config = dict(
    activation='swiglu',
    balance_loss=0.000813,
    grad_clip=2.0,
)
Below are experts of layer 7 (counted from 0) of a mixture-of-experts language model. Rows are named router (the router's row for the expert) and show model dimensions 0-255. Each number is 128 + 32 x the weight over its row's rms, rounded and kept within 0 to 255. Numbers have three digits each.
After each expert's rows: a language model's description of what the expert responds to. This comes from a sample of Wikipedia text that the model never trained on.

# expert 63
router:108112100195097095127150118159110133152182145166062146095135096168137096066154103073181154164088071142138088194151112092132126096190136071162078141138156102138172108107142103126124098066136096138137107138160087122098159092150089195135176130176174106085133135110117140127137150123064102173083132124115143159125147155087169151097161101149091090120104119164135143187114018127098166142136148066183128128152136152106115159129150120121103150135171112112122139040131089081116128110157155167113094083137107134160110180106170076157178105096094104106095124169070136161124074147094114134101135144167153104099198108083147088084164100120143080096101120091103164124108155114182103114120162114086171135112118119155095107081188115177090151110130138156119113093150124155171109089151194
Description: Line-initial table pipes, dashes and numbered-list markers in tables and lists, such as a leading |, -, 5., 10., 8:.

# expert 15
router:108124133140123146156105145108068102158133188141125147189137162140060184119148087087124110196156122112127102126160146087115095101141149150164170119080176118148154089100105168141156112138138130110129132122125169105181117097118103178173165068142104148169119134214049083136173132134160094070104123107085151074087087157189169137166173160080146104175120143117107142175098148130097113112116141153127093149079075117135134064101130109147119105100109127169119124111129122067099100112071136139131194116125139170140164142142166129108164153157149088146148142094132104107175091119098103137097098132118160030202143159104149111130125161195133137146132132186183135108127158153096153166101105140129093138178137131077179096087118146182036096132111120100165103157157171110059104161137186
Description: Words that open official names and civic phrases, such as National, Public, Government, Foreign, First, People's, and Pres·by·terian.

# expert 58
router:154161000033089153152098092133099139155141119174142106144182107177106124145162099150089117161112110155173115187147104069152165083130156136174131142128132141111116114135134070208156140114085126151177158128063150127097081128086139114153174106149122103134115150133090110137141135170190089105113129130095131085107085106170109138141185141122200108165115092161145091127156119173113065091155121110086114161137138066122138105162159110158131113128106110194154093151121088092117157171090134082168145160127128157129085125106097159080148106134132147151134107104168062120171056131110107112124038149167112146173143181077124163152110137165093128172135096159170093107093202154146090105125133144151076153149128130121154098100102144173110142152128128062166136094103109097123110178145123
Description: Stems like final, national, civil, natural, and award or legal terms in lists, such as Final-ist, Final provisions.

# expert 60
router:131137176039106099149082047122123162102139084141152135148163167139127154126138099144115095102180101106091137132106155112154135133143104144156101147077197168142108092098080133099137166172098100094111088146163144132154165153053136149113145125192139178100111137089106150187075170089145142149140181119098161095147129122129068114160051152075147080079102127102117052152073171146157157159094131142175157115105121121108121117116107113078092148161138087079163117162124130128097107137137088148146154072128137102130149137130135101106138136097097139119205098215171121177090127158060159125150136175161086171125119109131095064140145157172099148118161119055073141092149103109139115145092108117118162152109102169079143125086141160101105151161127163156142196120067084163088090142137085
Description: Counts and numerals like four, six, 3 in tables or military contexts, plus the piece ch inside words like Busch, grandchildren.

# expert 25
router:166109094157100085125124103160103160102182191123143124116116141132098161141116145082101100132163167164099094123101142085112102131150066147099147128080094172136120133124101115159128131055122126210175154123076132134235106127131126158208168110124065133127101161077041137158126138107087151093128120114161106133149125107145146122139131131143147155097203078125120126130126136140099087117098149115112118135131147106171110119146098128083094126118161143141082161127147093174126091100125139147128113099174164173139127120112091106111079126093135153085120124105098091131162116095082171144094089149055167099059121190155156112125170117106172124133160124185043088129163152117193153106147113197206101173108138135144124174108065115130107099064131085098159093097062142131083127132082200
Description: Quantifiers and comparison words such as some, several, same, other, both, such, plus endings like consider-able, regard-less.

# expert 2
router:111049128141074114154073110178123124130146136130143160090152134136135088123070202096189145056185150161127187138138177173074143134088148113111095176136099133165097066101096074078091158102152097142188152194109118154127124186172141125106144114130088031114168110124131106144133118069098135106154143080140099114131104132094126161102082140084122107094122172165103071156132068176175135117139123038122120117125142155093151083121132112142157160117145165092133103122140186086131178080092134152134127113139124128111091179108108151106140096129109164077089102142129073159148144155074097128112079126113175159099127183129180122097143125135068123109105185165102175165067117156115172081168137154115105127115162179159070132148123105169157156158099138101106156127092116132141132110100080
Description: Prepositions, mostly on, in, at, along, across, over, before an object phrase, as in "on a common shaft", "at the interchange".

# expert 28
router:096134100096169154104140160143154162113123116185137100178200152100172133141063125132113174118111172127211129138165162166109178099107102180076148156126097088098125150158103124143102123140136114134093179130185153124112230107140103074123164095120152120154091097155090121187151093151087136123094136119178094140112201088153124140146121092111177165176095149145133099163115135133183090133148185049128130101108132113150156109136120129121107145134157103097129150076151119127081131141119108172088021146207115169134100135169125146130131143149179120104129116146088096078156120163101132035149074118117141062152130176095142141148106105175145131122201122135087097148126153157134178090076109165214108080165104074087108127086127129104128138124125110099118098124098103113151115164151125
Description: Opening pieces of longer Latinate words after an article, such as ob-ligatory, var-iation, rel, equ, el-ite.

# expert 24
router:114185087130100104142143184159136100108137137122091124104125134150033156059122086143097144123143093141171169111125127125121175100144103102140153149142175161159152095129127085089125098146113158073094060135142167102073141120126183129176149153160124161155125114075081152102102071112043070103112117152163128131102160091118179148136186120129100132124156088168109131146111108089111115137068169147173156141142111141087142125130125180193081130126099152190146151143177086125154124115149078157062127152122111156129074149123172092154185098150113110154101094154062164114132168113138105138173136200150098145161092195137099122116164135130131081121124161083122099158122082163165116180125216152142030113127121127102097089189191117131142108137078113162106148170165182145145133131141127
Description: Hyphen bullets and pipe characters opening a new line in lists, infoboxes and tables, such as - Genus:, - • Xhosa, | Total.

# expert 21
router:144137161099122104126145082164137141168131051158095146120134172128156148192167098150123144143126172077128119133097102155110158132104081095147108135180127132150042167122176066145120138101149127114143152109142127203097141162132120094148116066189107186115092094097087141175107109134136164173124112138126127179146106138099156186144123177128189088177094153096079118192174095121090075127052163162115094158130167170145139131095134186079106158119033095112172138163165128208075121192148082141133131108148167095076147175157097129166189171112168133130104127146156106149142088150154121098108127124110121084076145137130084137129078132128198101109126140094128133151136135074095106075154151136059141128102166157117117163160116113110153170172130118173098150094102099147144098156100100
Description: Pronouns and dummy subjects opening sentences (It, There), final t/s word pieces (fix·t·ures), and sports-table or section headers like Goals, Pos., Track listing.

# expert 38
router:158115143073240083125133069137106087144082125106152104013114140155060130122155166127146135125144055171057076140107055079120114201135132113176109127144127156102174116149196117148147091147093147144100110104103142075131118144106086126072113195091111185112099105143145127090125097068132154109155125110098091134142081148138127109112183173108168130133187120100180155100158165158122136111131145130132075155126109122125153130116111144147156145103114088184134120099082121087161116099096162140147104152103113111161159098123195134129133166140105152129145160104089125120124109122148096129098145076106157162120135125152092085104101106019130133154127170155169118097122101138124159165191159137131111168149082077117176146116138111139166190130174138108159135082108177155111183069106110
Description: Given names and their pieces at the start of personal names, mostly in credits and lists, e.g. David, James, E-wan, A-sh-ley.

# expert 10
router:127112141138143088133167034086111133093114122062161112162101126148126046136135150098073142122116147148128111128173152122092103149110083102172132176110124082089128142119074120127079115128149095101146122091126050153164102123149129136181078147131112110138136142129134088130164142124057055147116171172082085115152123191058155078123152091165125098168127147139091128122121124147188141121064121109074110102110103119119117158140149135182101136102092112122107194124108140178134129115112111076096147106086115136135174142105105153156083111153126073073122107126124102113115149114122139184113157127163119192150170156129055076123121101094185081129101163181121174181133089056117069099144140106103056110108137138139235118152181136066176131091125149113087097076140127122150120148095150
Description: Past-tense action verbs after a person's name or he/she in career biographies, such as played, won, graduated, joined.

# expert 49
router:142086130162124155148111046180115132060122183105140118147111073183095150165100099153125055100068132184117171121132176132121148104129110175104136103116165144156129153082104107150108122141133142128114120073122086124152145159152165091127145111103090145164123129140092166122160056104132099149168088179103106115167181132118101140140149130096182116148140087116072117129143158125055096111150159150106181122144167106191136087109146083111181146109140160155114156155060124105184164106143145139126128150124113126138146152132190153045120216108172106126131129156087121144124098154083141097111155125093119092114181145143114149123145180086129085116168140225088122126110114165140156092144177143183126132073132166068131135116169178135136146101071095051132124056101151080107180092172113
Description: Everyday nouns and word pieces after prepositions, such as night, half, hand, World War, under-hand, after-shave.

# expert 9
router:114181191126165101152138120169148124127137081144087143086157031142137104142181086129138054144103122149115078060099135133117148113120109106122169090169138117116132212097171100164081155063219113112090150129197135103156112097157147135104088127122146099139162127165175170103171116146077151098081140177106108154174174169081168131141090177128098127087139069143116140113100121121065107100149139118149076126080101089120094131109172097109159098097116112075098102169108111191105114172181140106167179135141130162087151110140155148172141114163155118098161142119123138106112132137127182154137143140083147104094112155088064137135158141123170118125055113193103106090114136090164103173131127160089064107067140130100126111131117073069166143113138076140098172148137121171153159139122104
Description: Country codes and position abbreviations in sports and results tables, such as ENG, ITA, CRO, FW, DF, plus nearby cell separators.

# expert 42
router:127126168102131156166164138122106160177109156185076103159105098136099102094074100142091080174134118135106144153129172123088106160115107133147123156100108076143146122133181179079160156186173072137115193093074146127120162181066105117097129118195166099121110100081096168132170107117076139101136142093163172123125078071088126176146076113209115155121088133081187135146115134165135092130054107141067154137179130118122177130132133170145100160077051097089162066106159134133133142156115167153143138146134106111161127094155103154142113082096140076144111136145062139129156097087127139123140107128101104132148072134107166085160146117170132084141181105115125139102116107179125111092115104135215126115079169141172098127178104120150136140080082052141096091129145116116161096096193096
Description: Forms of be and the articles a/an following a subject noun phrase, such as district was abolished, is, were, been.

# expert 55
router:093147052125116052140106152148079141088139091126076146154147154144103142168220099146080079160131118146084161094126089097131142095105160139174120145155163093127068163062110162153168106122105094106203083098163126109108112151140085153146147068148146126152121124161104112133113147128150108100099104091109149074188106163159137105115115134088142130107134134093127141130147132089107219163137142139143148134129133070121147135172185080190157118160117149137069158145164129165122164089083121095134106085083127144163075091128093149117109183078189064133155100073121129189129070110137119180091148164171089152152181131133111146109060198127088154147144108138133092074126087076129162114102144120126136112102094131145172115092175117193142121155121123094151078134136140134162134200167107
Description: Words about schools, universities and fields of study, such as University, School, anthrop-ology, Arts and Sciences, doctor-ate.

# expert 23
router:178166066114171088147115085116219120186099116161134084112073137107137154120103113070097096133140156119195117157160176151090167155118080155100148137166105166140126138129101084171115168113173076138080164092164137123103162130092168172086141133149088160160118148111112067107157081186104138041126131144108101145116130058113136174144076140199103139174084168129121177148160132092122086109109124173131153123157177154113097101222111099124100183097145124124102089134162148166092103115153131138121165167070083116128140107131124135142169123167097105099113113122149160115152095127195135119134085136143077099132077156134135170122136149112150121073141130162101162144107077109185130118095153087213098136142105080136083127172088153119124080087107175122130124135105178141125179180129090
Description: Opening parentheses (often joined to a first letter or digit) and opening quotation marks after a word, such as (Demo), (4,760 lb), "Memories".